config = dict(
    num_hidden_layers=12,
    hidden_size=160,
    n_experts=32,
    experts_per_token=2,
    d_expert=96,
    d_shared_expert=0,
    hidden_act='geglu',
    moe_layers=[0, 1, 2, 3, 4, 5, 6, 7, 8, 9, 10, 11],
    router_score='softmax',
    normalize_top_k=False,
    routed_scale=1.0,
    balance_loss=0.0198,
    balance_bias=False,
    router_bias=True,
    init_std_router=0.0133,
    lr_router=0.000736,
    vocab_size=2048,
    norm='layernorm',
    norm_eps=1e-06,
    tie_word_embeddings='early',
    optimizer='soap_variant',
    learning_rate=0.00843,
    beta1=0.95,
    beta2=0.99,
    max_grad_norm=1.0,
    batch_tokens=131072,
    max_seq_len=512,
    train_tokens=463000000,
    max_steps=3533,
    dataset='wikipedia_en',
)
Below are experts of layer 5 (counted from 0) of a mixture-of-experts language model. Rows are named router (the router's row for the expert), gate (a neuron's input weights, with its number), up (a neuron's input weights, with its number), down (a neuron's output weights, with its number) and show model dimensions 0-159. Each number is 500 + 50 x the weight over its row's rms, rounded and kept within 0 to 999. Numbers have three digits each.
After each expert's rows: a language model's description of what the expert responds to; "comes after" lists some tokens at least twice as common just before its tokens as in all text. This comes from a sample of Wikipedia text that the model never trained on. Tokens count by the router's weight.

# expert 30
router:521568473555443456481544509425488534522436483555511524522476473561508374499523490471513487450514654493563528471514484508423515460491528554440530482446440456516454499455480435433440470569479441511533572433457474483465514607492565485499583446494489533536577536401507512522571498516391436508526552445443528632484486489442564499486556431564544374555434540599441521393462526507480516517465425431467515484560439470581451444498500406580556603529484537515517547445516512499494527450530499
gate3:510509512515525496476542490537498540519456463531502444484595506420489409431574517515477412486463502585509435485531506495558556444469436511468524446438537582504463576515511587528483501525488486507486497587445454464452504542561592577453520463586525548443458473496490493456544595487463540513520520445495448479443468555501567457417511408519440529449523538578407486537501427442488479468393483551460555479595596486527422461431406529595554534506597405463515538645507529444439449469521582
up3:560514440517499526553485522468577519481532525583497464525468527514424455576501515522526463516496440523425423594450501477465467489529555470574481495590543521480488577496540513478515455448412417520508430451482462417518504483503489590495625595460536531514414580453551500490498503490538499471465491530442520475436507597463379498508516515570482480553504501493495487518479470523491531563611470506324531610536650542442477432435483518531497480550451390585433534543560518464471498549439445
down3:548521473513508494462519519516478543467513492487463540562592490511567477410534462391485543543551550618539488443528495441516479481501339422484530530479543533579416529544524568519479560482587582489544556540550473460502527513474524502558378469567497449456490583493547510483488596415581444538494574478562475471497496461453431436441533592533467435493462511579552488553582350489507482474534495534524484428551455577410440509496508496398521413520546510491526490468480493469426474569468452
What it handles: Digits in years. Individual digits inside years and numbers, especially after 19 or 20 as in 1960s, 2017, plus early and late.
comes after: " ", "9", "1", "0", "2", "8"

# expert 24
router:575549450505520556476510554594483465419611485495487562561487550554582538397510491581490510524569411419535481491540468513425471438494437478499435478452471494551498503523463532516437483484580418527554552496530488498461565526513519484509633448508565479515452457425445553481453412420572456529483580484560475580460491447443497519477537421495513542453499586557496491532547562527527506662496460482544579493485493584613483467459495450549474501487576425462449501531389474482489490503458406
gate3:518530465489518540499465641502523545567527402516477467464524415500587443494520495395489586454527562486458393533552480506461563500562385523507509478543525487595476467507569412490451554480462495451493512496565369506479407628472581551503533547471548398447443458477470548500527522534461537514555589540473550482534532435538536470411435473486578554524487465521460500458418543515554514412529506519572516480480460421515456492492475456503520647493553450479454507459603519480491510478478564
up3:527565487509541525455458534481473526595527411526476500458574556506469524360480537525511554466548499428465524467641529466452406540464596574461542419465530536518460501504419487392565521565434514532493465468498491516460402484616526461461546550481575536401546470496448469489425539550463406507478436479514553579545498539414512512541434470587524440515521499450487499480452531463482522544477435497506486428589438482583448522479590511459572516538534453544514593504512533617527541497505439
down3:472465458452547529417609491562506464502526508551507553420428441465437420568499476538552443529452567528396496488537527501464450524482524461573493582499501455554497496421451401519461443479618463555504492590604521553635457591527470453536481499498522491412491535509519366508555469465467537402472504518518471476586559499552429519408505474473477491490503458512465516445529428483541522471487494446501555513498559568416461551535538535494578554570527435586571491481529394475576498438505511
What it handles: Capital initial letters. Single capital first letters of names and words, such as M, D, K, C, in Member, Master, Korea, table entries.
comes after: " the", " |", "-", ",", " of", ":"

# expert 16
router:541489404485599565540575416523530571432467485553492478594392585536528560535454551465492433493495603467456582537491527470596475445546378515489487541461489443482507551433540462508478423526419503426479471514469552525541537540533495517494529548517549579447525497500409565517478541509446527543398397433580543481547455560516546393449509549614540540438424481461478457542503481550536519425509498509530503524542537496415523562519506602518550490481432520449431508523471467414510568506521529
gate0:477476490498507441522493468566598509562451602490506399450546521474502389544454566449443505434677465460465503464498428469562437485533483457492593477481498574478503501480580459489517554581526492510505522467471578549599493516450552341508578528516511500425539510481495473435467530487525586560440468458415562521521554489560541464539484469500573472497446573570500466466551451529483529469453453448506635525494528510501491613429471503470512513510516497531537497472431517473554554368536483
up0:498536499560462465465486574587521448464468447542454488468535424501545546497504565518488504581490445490472579454461542538518509490534445472406466469541458542452496553509478458503497413549459540553548470592552402471468566451441585475453476543563596511549447464459413479571563499529561482530550468531547484562561558515438402480563523508558577561601575426490580499487555460476411559562527523470370432463486530399538494525505476540515557412552529545462417442456471470457481510494589578
down0:456542531474535508506514487520475496548546627504606467493521475432528456474322432517551534452457570461550453457480474470510409550536539505437466547548492501530420505430491506419530530540530458530537554508472555519404491426480473461451528499419569508480448497505437522495509429523532557539534480442540568502517492443408463472482437501494549393507588517618557528468580508469596462514500554410494513545452482546527400599447511517425488491554541490410569466546519611531595533478490504
What it handles: List and table punctuation. Structural punctuation: table pipes, list-leading hyphens, colons and dashes after names, sentence-final periods, ). and ;.
comes after: " |\n", "\n", ")\n", ".\n", ")", "4"

# expert 21
router:503570457472527588538466438551452546490468553553480457563581613518476529462557529585528505558514447602531485515498498540581531503431519448494457456550425478490450492481594540481488469519444509645504439508609521462526495552498478499449462466540504474396534512499488482498482489477455434457496438514557533493422490554501568542551502559505545405637415507597405476464553471381525488479556566460429450555503505424534416482450469523560523475496516473558573525506432578469543483470512398
gate1:494493414484489508528451454506482475533472546521426531562424540600397449496516442505509540516433447572503481494430372532522498457511524575483510507518465432568498607450527463515566516503473531472450592443540459444545447453465574540479540638484463547556495444495552490475511567514472479471443455529579562433448576506490504485497561508498550519516467385448496402444547570575418470505603534510436454496571467499572549445421560490589472468489398492565581456492465444476515516568538551
up1:555537503512559420510526530476496462486491451544497531513440489512537496517513522524481490487518559442456573419444355541463463547588461560505485508599452502590541393533521410558458564566533494492534521480447478425522488559585436415442535513476520434507536482546471542547563524489482435449415459550489591488420560478551435493586544565524494481477445443473501467473451528529403501512517539541454503629410454435487563559423415448437431635482459459505542521563463502473476446559480520
down1:560517506477524454462442564512524545496511463380489507512513502497539411514455541498508507532486507471474481468491544495545421500584557377668505519543578459506493459567419509504504482518489436524479490623532533532515446444568449466465446459487336532447489462579407463589571425534484483499503510435508525462550586606502492447457473482464500437460509551491556504435530368438519566478464415590491452525525545553427594513542467505430473529519539507500587448488476485562517511528539512
What it handles: Headings, quotes, initial S. Section heading markers == and ===, opening quote marks, and initial letters like S, s, Y after line breaks.
comes after: ".\n\n", " |", "\n\n", " |\n\n", " \"", ")\n\n"

# expert 23
router:477563462503434575460519509451536481541541507530439422446492518413504483503424491428537453460585588473486547477501549450583496499524480473527553460474499441544498534495453582535539521440402567534457581498475488557443509417484506531663460427545537542515446618576509429432494439483537619513498489518467519491573490524479452513479489450546409430392507512547557463590423519498417548575448478531529542456487463515418631479554449582433556484498523545496436494499549459533474483480524517
gate10:457511514452506491469518530580537413461568537478542506513488524479465441491558511463531486486579487478539412544503565548503401493555498513477521410409496525508495458514455403459485561577482423488351519522564444611370567461511534529603502463599465463464460541564550536482461623418541523529471469513519434460465525440493441492442488475497444449473447588560503564522517497504447483489542511524417464605560551520435516459526507557499492347483498504501478505532501478495427450499623480
up10:504543414385465487523456542397483493435493552455424574473443522477503472496456451470484490437547543477506530468541537481499479520496425528494452528482553509541583500557558454445464519495539411436466535505486495561570579482455549484578488551469471492461500553586497412487444491459567625460511419490549622527576552465417367489487433441504423478533506476416563498424461478513449462488521486532589474418581375512532540552498517571504512409498411541578451573545527506505464507517532503
down10:539539467492513530469468543432522526529452518456443452441503527488488424551422463551535482505496598557458564489597483654560584514534444437495495567462519493466475549531505590518578435526452509488516524516619442455490450412484520477494603435478495397529517607465520487474562519545468440427522416478475423577500479431518511555525500525519566473443464508560508461496503508569461451430504421510568418473452539485445480472556578581466500543524552424519499492610461487466493577492398399
What it handles: Ordinals and sports determiners. Determiners and ordinals in sports-season text: first, second, third, last, next, each, the, their, e.g. "the first club".
comes after: " of", " in", " for", " to", " at", "ed"

# expert 2
router:466449395519552456613434559417558535484480494479504482577446488471547574585449605555568476505445535526495580505442495455590438555536544510539460516521492531482472487475476414525500506599514454523498565506510554477447525477585525520423502614421434510525553434452439486487494521527434529510485456436482481462517528551475560421525491535545506574467429448498475515469419490557575455375433486444458513538534536549422574508502562485395517472444521448447520411498487582499519581609464543
gate0:607432576503530534546480480471451549553534484538566537533442502502495435474491478513505500519585490475526522506483569439528450555506403508606495490542570477443484385573568506540501429591452503482464574518443546462508402544451533573564476435454469566485512531506525365550556478422418467466441540518500492486502499561480473478445575408553549486557491433507544498549480491488491501451380416431479424501557468532461527449451530484488524478432509487515392449495552539498343549557423467
up0:506409525430477436520505563585557458423430537513442580592466518520511447458426421539588567557458530549516571520499502521544480442627450454465523553519521467428437516509558577441476591574490581490589490544446440408601474516508590393544399502495512531513475537550477470527522505505586441459411536422514559580442418500525498517479581517487462538458539444521458566502447467509492534526506516505526406509542461469519424514487481500503479485484446561424497507482496392453539455535557504
down0:571508468570443458512611539555466500451485461502471553435530485478625485508455603496492501519520530509464490588475530520625523559538522586513529458527532597568546530447505470555521486482481509497424531573517492426514547509556477476581555427424491479481504516512495563499559542449321489548571534431484411438544445476492412566427471369565549593521481420440503467504458507474411487503494507529395491529481448477501509531437440569494561430485486509471529516498464475457523530423567531
What it handles: Punctuation and list separators. Punctuation closing items and separating cells: table pipes, list-item dashes after line breaks, periods, semicolons, closing parentheses, quotes, e.g. ")." or "|".
comes after: "\n", ")", ")\n", "6", "4", "s"

# expert 5
router:421512490459547620495473503376490509535501544439523458459545520457453577420494471487482503450520493576495602437570526474513580599548473477555446464472582575513456401495487406495506525477555490518495403498549451573467480409561589512417440602517530436512496518495524458423474436478533552517448425477401564444508474642476510510544488444452447496483386509520499446485497497520513454529564510514516435530520453442435551483519521608393447444519544515484566487511522535503496477440551510
gate0:436518555523545503536457544464521528487498578391510481448580473469493479465581412535519466467428482498467519449631550499513478534549571543510481569435512431551506479534544482506623534519613545420568501629517536634498518537449494461479466503545574534597488511484593444507581501507465519424446542531501473481528410473499505520417500487472383442511494402499537479538585509511462505537473525447508477498584475488504390558512596524550539497484470476431483445482570468484480509524505371
up0:524603450460527474426435457505510551520546478456503443493423482461542536517573553558492550558479496570512436531607435514555554491478419480503520471511476477505399473484426415482476583585491522539491556558491543564444500604437442531530488486589497552492512436529429478448482477506539568534511430535348522470477509556485525492444562596520406516546452483485547572480553443480485508481531358491521603510527570404514488582465518538527484502429597489435505430473539487547528525581467566
down0:486423468484494438516545612418615487465576553467486487438514608554506412495470603550489450462612529521485486456497519445623446494510517524418437565511480450596521414493520511493496431538524528447555540526490486456411461503502484519516540548519492525469474487533456443528472415477461561505542519470487558438541495546532411490464519560555475559488584513534512445494538545474484559543432440565492546453562561446444461505463579438505488482452501540490456351521463513435381617460507557
What it handles: Infobox and table fields. Tokens in infoboxes, stat tables and result tables, such as leading list dashes, cell pipes, field-name fragments (Matches, relegation), and sports terms like Championship, American.
comes after: "\n", " |\n", ")\n", " is", " |\n\n", ".\n\n"

# expert 1
router:540505522480447486592568479424513586496429540486550488499448400595447574548446544514403558496484493552542459408491532590515493440562494502496539495551464489438538505475441460493489503527594551456455528426519457489509515477480464527482510393453559574452521463521519451513581563467547512493439475428437555516483393485588522451433425479527564550502594588489528499466626523462469544546584495452428603446473541496456449525493466504520617504514469495455495495503588461559405422563497455
gate0:468416554422519525507547462524559533499496585420526557475511469490452497496465598526510509488524498676554468479507403514603454449497463468540531495510529598487539491499562537499513521530458454466497475479516530627486564554479483593493481443477515520537497611473505384509527446472437503502471460576434500511456399534421488524441596521510476364422493522508473562529532469550522537483533483372430538504547482483529409489443509519403500483591551524474472479397487521563428564541496481
up0:405491470637494465487493541490481514497530535461504545534500590503480560500526517526464422433544468547602435544553477535542567559440519467494545484556479431432489452430541465563451443548440528454526564569540518559528449451554485508509505498550508552455514514460504502502529581500407610462518521508416588464510536513455480500498489410413490468448553577498364462562554580476506499456454454449565435461582401474454588514449437459436484644485476527445482475419451524498481579489542471
down0:466475524521433457510440496503528497541521500491542543516410501473496482531443498561585519489541394449522535509580536493479488474592507528398548528491507461416438568443513482510451506539352521527532549547479411451514399432525416515398513471499540497486488477507546481532591477538510631503487580472526502490457558547473547557481540495490489478485519592561520584446443463398559531394475581529556421447565548542509593472474475410389446572462575529496544451555460470546481520458435534
What it handles: Clause-linking conjunctions. Coordinating and subordinating connectives joining clauses or list items, mostly and, also or, but, which, while, when, often after commas.
comes after: ",", " and", "s", " He", " he", " well"

# expert 6
router:421474539581472508524533540551436546513552512507533577535494536522471447469452559426476475456484506510445460540533456498474513443524522520493469466573497511508455512447444523533478513425509519450543466470529521489520482502437521486499483422462609512586519505387513560486561496464583507479554622422555457619387385558401579536421511392438558451504583475419474448448528466528502489548486439488507504614472603471532408444491476446542528533513475511547503540563510362573504454489498559
gate3:530507511505431518531524493563449429469525580498483566536406584556509531406545563590526599527463520474548445441501539577447532609508430572480534551541570478524452570516495603544476501527504527460515504451491452494506504505551482501520491545504472577530557615589465457577445426447520471486544495505386465527425451443459419518482497550486611418502502410522541566511528541433431499431516497427592587423501522474519503467579449563519416518443527521526519496474540584575553501472445492
up3:486478462551404567517501417415442499560467496503518439540548507515510501411507521516473491517502520553442503412460437488437482478526445515528517513570495497535477467535436457507571480540564468577531471443441453448500492573555520474437534485542488434515510425547445452528490545407448578491462512423523492486503502543551525544608466545558534525538511507460487541495411545573557412557516497402552626496442490463532506488427501456517481526434531457521522527543324478545702553517425545
down3:429567507547571472471535446460562532516537493502526479436562551438592514494536450488556532523438543483500464496488448455520485493567524424540530528456463492581533455521548571455502493391490467585473615474495548517367485546450510531451500510540455537458541463449518403473573590564516534448608502488574427537470459564514585575438487603408512519516482439494488565522458534558581508462507528448458524524459535497476475489405542541483515521494507532400550417445394427498578573572448434
What it handles: Space before numbers. Bare space tokens in table cells or after commas and "in", right before numbers, years, dates and scores.
comes after: " |", "|", ",", " in", "2", ":"

# expert 8
router:476407449505525499590506496563533597413469473568475468501431483523511507523498514377474520576515558490484560473514556468512533441537496481567536440452643419520503507508545503453518504452411490480451506537516485504453535409467532560537459441524501529444411570546491457553497514466575483547525461481528510462378527435616479355472493490569579457540493540569467353517473572406520555502436560510493484528569498493451480580510476538543542509414410467448446445468548522519494500506568493
gate10:542546496505421495421516478579427524418516502537407494455503566404481532412495510606471538583557434435483525478429490533563508446471539439517464484520411517505583491524453500435588486554516478479539578467538433458624424509453488497483419521513548509505522546466601551523464529508512473447483472488385553480451529470553500534454492485524482447444544562507484512544439532454494416488671532467538515515549479550503575516611476514530574478429580475528579456567499531520424472468505398
up10:551449418515475380492447566525411496562453579569541516464425550533508522437457483511470540544478448588571499524545457540577481453502516411502526614429515525484443514536531438504534508471418537473532452461545453411599593435487509555436478580511477431457476461488545563539488556460499492634547489515541522523511515473419500513542479460487474455456509565545540421397473501444548399570554522519488574482565478518530588466546518473501564493463546594583472525541518587598483469511475451
down10:530504554548518537517500534412519443521448540513464527415447562619554466508535528501575480473473425478499434480494516513534509485596451473546504432549512460465394486491488567417503531458585507504456584498390562563480526539494584476488454500528496535581508466399479483588459502445502495425521445457535600515524466473508570552471539574486506382485515427443487465546509436566593507565408504379466537548460531525470551552555393560469501476494483515434582394464487570487494484398515521
What it handles: Prepositions and articles. Prepositions and function words mid-sentence in prose, usually after a verb or noun: with, from, by, against, including, and the following "the".
comes after: "ed", " of", ",", "ing", "s", " to"

# expert 11
router:510511505531557527443559453593379420506518451478438483551541572494482559497508465534511555430586412487516443510556451434469524524511440516465426556471573519490556476547544498451512581513537474456489485501580563531503451526494508459538493429491450467545479473579422529580476461590508416516487444565451491591494475392498511550474537491428501478508480456567569447578593524499498531472468506474458560464482531445567499332463526395493431476458467542575597427487446597501542423546528468
gate9:540449528457515534567440537470501492500500590450529389490507520546570504512559457524501513374467531464488461541548433565465520588494446492589469469531493412579434528533527571551568525524522512460482535557445604531576529509542494509483468482519333533415491481480494646551502559520437524506591444477529496559454454461471554377536483549455520550395507535509452533463493570506567450459483517510540506525459429477564423440593513508496489459486492460516529536383453587525547488443533476
up9:581422450469478509470485596484438565515440605549567599390438464551420467582479540453545583535468465439497540553446504463506483494441501484490498577496500421542523588442486436508450503407457523534490508523497456562503508558444441464582560493524582496461562509442495466483439532487538480559482523447448567505575553508509508522447463584497553503516480377576446449482486473453411451461503496530468535545535473472541547388481526486444570508576466488533442550563527447465533413646468459
down9:470593544527469568471582466450490527538505533482446463504494449464441508522408485548497509498605479529562463492545523509515482479480397478519465434510517526452549361561508481491409468458524506506534473458513490541449491546527566500507562497474415470394514471427526425589456429516548428510469610512489458619526582521424516517457551527615543479533495453476503463449586509551536590516562522546445516601552510552600529424476506570486371460564444417522519483534466411505566493478462515
What it handles: Capital word-initial letters. Single initial letters or short first pieces of words and names, mostly capitals like C, B, W, G, e.g. C-emetery, B-riúin, Mc.
comes after: " the", " of", "-", ":", " and", " ("

# expert 13
router:513463522530513554543476528548501514495509607486394396504531463408487554500436495559519421451516470527538468525476465601518490466505500562501471500466590625550430466498481479348489473555544482456574501416561505447476476457608488533553535494443546435482524444661496493557468484517529500468472590589450611544480494467480546522509495592434584522506536493478569468366433452482466457481536465494557470482491445500558501445496464514419520527483515487423550527515430468560491563562526453
gate1:543544570450573562556473484489512520528480535577544457537482556622549549499609468460497486479485496479427493538456417549555536479417490567585535509500639570486465530508486508548495534498532498418598446533451482535506513460432522429560579493537451478434447563426452424569471563494574527487525588530515488544505519498451533419584377508450491484451551526550557587448483524547568562497596499371445508527518496467481486478458470526479454518464552471465504597428473558578433489500546480
up1:520410505560521495531510507620487476544486472578527503508538441512556472466518520460489530514442478577539416420481501510617523591490517428512475608433538493496489565426484499467513517540519499500501520482493537459407532417509548466593573435464421389567529495527581461413575394515570534420426564483457531475570455469472606445482460564513468504535525472613542436594515495490516548550564519480437564495444380482461540513475463487517589566488525460448484597469446498504482494500526540
down1:473419479449473522340518557425590491474562465563487494471436564465455556431436592511566546484537480548524541451490535567546545487586567563536472513481491462560419498479421529492565462419542493545550559500530530469501497577479545488545517566496571561483545455495478476379504480481478546415546426433502509505498595461467492525459521526611444493538458513404482493477493471602512545529515550508548539480486526545527497465462517465404445450493437375470440515587486488433491386485429566
What it handles: Subject pronouns. Sentence-initial subject pronouns he, she, it, I, they, often split (S-he, I-t), plus first pieces of capitalized words in song lists.
comes after: ".", ",", " K", " H", " where", " B"

# expert 4
router:523585476475419451508474562583547511454516432516568573464503469553575505499490433496538553436515505571445412393435457567482510480596462596491496539566580486401537597535485532549515539545541463538490444477560454515477501509567520463592481515569512448450491475489540489440497507547472496521495519475518414460557488510545593515495384441472476442464527518445523445499442448573417515505467503487569538404499477510501516440610503332491487430519514462389452492521467444588442478471449486
gate0:444463465523479509589633496613524518484469519477531519492533577516507598452512465500469478571565474509472459568504526545534445384519410456519633619469491457516537514503543480597520497496500482537476510466450383492463513505438439592442562395502434518466411531455544536437463468468482538585468492552492413573472481480550570485630578522529519509481468568420431487562530466469411467440461529512531510522512479561542451513446537452514488469450531434456476446561473477453476600480500488
up0:500530505479527492469595479444564508521515548433440508363409485529524455484463548561565528460515510503476550479565477497459477514497584498440466425487495559500428448467518459557470558528451465558448512413479531640520521588578480565475557582541510543378492479515549540505539542505532402430563515512514529513534441506440448550547586470504489401474484488537456469509482386531450563428558508512484374512468500421569521471490477526491391576583533469451581576449466596487517531495469474
down0:549540463522537427536440500611474409573433471438515490538473524483469403484422452505441428451522507552480501569435490535553542446553473575533475545530419532477436477476518591531481619490539545577518429564483476556523544429540474446475459441476555437629488478525485484528486509417459414480506576549476488542506550482449568508421513514432482528511534452443643552531411511481496529475539443508500464384477521571615515462619518483507471510537424529438580531515524533472462520514471472
What it handles: Digits and stems. Year and number digits in dates and tables (186-3, 201-8), plus word-stem pieces like stit, found, consid, develop.
comes after: "0", "1", "9", "8", "2", "7"

# expert 20
router:538543532462446502445554550507507490521554414488508462451465419525505402578599443389545442469578463545468510501447573505415518431509569507477517564464466504452473491469578468496496446536455552509422512496388463446455479498499526483464424520519485466486482495560453481520560507471405409599521534531462456492489549515463473497473544455418507513512515520575528518574413530512491580584435382508430545460497566612556448499463538504539543603558494575393554411472541500444474592464526464
gate3:466513492521471394478555485555553625514518544477503448590435430585475510467590458377512551491588535591435545513497509509482512507518460490553483560443398507515477571507438474428558524484555569476412449472488494557461482555548503518571405510623446532398450557462454555473533520466481455505483557529475505502566578448536455484528564507455534543485502495479543643455452503530408430485462449533553505478475561482581475430466473483559465504534531492544543462431525570503434571506404515
up3:474555465489425550621552494528519408475475585506423459531458448566516511492495511482468533566527568521422496576441459535449462576559566511526393543516431503393492505460526546546485451506502450511474517520575482596532457494509540480512469469507481649536503464487495530509511531441543404598566583487488427485427509525554561398518456458476543524490545473474491569478480474487562437492493524460462482506502595556507543584625457422468512418518478479571570536429541459515438453559445392
down3:507467563420521614506464355505488584498473433494514497513492474467475426512489466531476502452443504510651506409518468419559509421456422421532587553473466488480542551515558604483628549455490535466505522437526483442586521468498574466549482493484581481448537518509517497583562551520517503572486498450490492495630519486488531468506505464472518620491429539542478441476520482513489455466501452463538625500515496429555443424478572534480455583477479359485429459481536486493530536495558479
What it handles: Digits and quantity words. Individual digits within numbers, years, distances, scores and statistics, plus quantity words like two, three, several, many, north, south.
comes after: " ", "1", "2", "3", "4", "5"

# expert 29
router:518495520538516479446509529536548514529520471470483571434412502521437474428598475500618529527422446583515479497469425477464569544538488461558533481570498581558537398560512461530468529346616486501495471535600448575466514436533444542441462577557496425552493561483583606530524415550505484532449539534532542491474484497482462524478515452504435554513474548453472574536491418457452498485448593530445454558570417506557438508516540430427463447550548482518470442555412546481490449524451453
gate0:512483523495553498561540473533443550502526515483512440523492511485448537459495511480499539495564444493430527567449481566490510427526430559468624474394440394518568452575480528419541525449443580495539531592529505460590569516477493486475628540562544471463504524384482559416483487436501450464468412565541500520485494517474507511478459457613580512521448544429496578551489541533493524492468466477483411496593518479601488466484522558437539454567507506499532376555447562535423491503366443
up0:519505498468425532510565471544472433448503481426492566507465440517578460446573565445495465634495472429572549468457597571526525434541529499468439480491552512437459479501558549556556481554549538536560490534429447528545558394454453549470560472578467468575500407464516519473526529463502505541541538558541495504463447470551487438536552433540518517437502455484476414522480519439501469433547429560540498529421427531477420627440467481519464570500480569472611572516543496382414488462535589
down0:527526541449537558407635464471464586474586463505434579503554454478484430476482464402519489477417454473455444572500515394421557453569432435564567614498505477533547458508552514497503579503494493446450594521519484499522424542527454430481468516532519471610458514480484503542507474529487503477454449486513567412572608523551491527553423523459470509542473460462415427545621500526496426472558507499498471479578490519431484501501466415442481448536501508547632563503545572494443450489489494
What it handles: Infobox field-name starts. First piece of a word beginning a line or field in infoboxes and taxoboxes, e.g. Loc-ale, Bus r-outes, H-istory, Ang-iosperms.
comes after: "-", "==", "\n\n", "|", " •", " Pre"

# expert 19
router:459526510531542544497453516545478492476506583500510597427378451574441490491532446527576488530499493520542437533470404526482435450484415497496493557444464449490524453578472461469489457549569482493565615491496530506455515510474462502417545526596518441568526438516475512512377446521518495438484602588439564503420416456502402461494476578476509563464563503561496492570526493456506459441591543511527490514504453541580539579376539553540397533592543517528429497521508469579464499452415472
gate3:420450561552529514458544487473470503467544484432467497462525507534435418494435390561492573520559423498548488596593471464538528499501591423465510439542447470498558444493520531532411422449577543523493559455542537536557456548500563585408411529450509473591509405444518515418461527384521534436478555459456534559455536505504406427562551534586485460405561511472532437488565524530526507508542494487466449458474412558412538482493597585444573508538507502480477497573552498529520497535502514
up3:520506490491531540523456466486600428480477493412463486578531533619456552514460414528580501548494482495432546414461600510414522528455429482454501561519533540530426463444528568499576482449565573521486473496468528468487486516500528452433456521576562507469497441487543561477443494536520547521518522519461578450426454579484496547450376488498524516460496489481579550472600469478534510513546517568496411568577508483547593540437406584529462537505672584476434465473498454546531408551494525
down3:427458526531550447475459466465488480475533369495474495595622526500514565546418511521476537545478481532461469503548442490507444548412521429513560484563562499552486536536482555523357468530505456454590507442537487466442486491457524610517489450559508449559527493613524410528611598489552437459448554454464500541538525464586561513522567516489520419543433466463445479530478474468592447600532497446479538444471492577559408484473523474466433436509469530515554544475494519429461470476394556
What it handles: M, L, R initials. Word-initial single-letter pieces, especially m, M, L, R, l, v, beginning longer words like m-agnetic, m-orphological, Mor-leys.
comes after: " the", "-", " and", " a", ":", " of"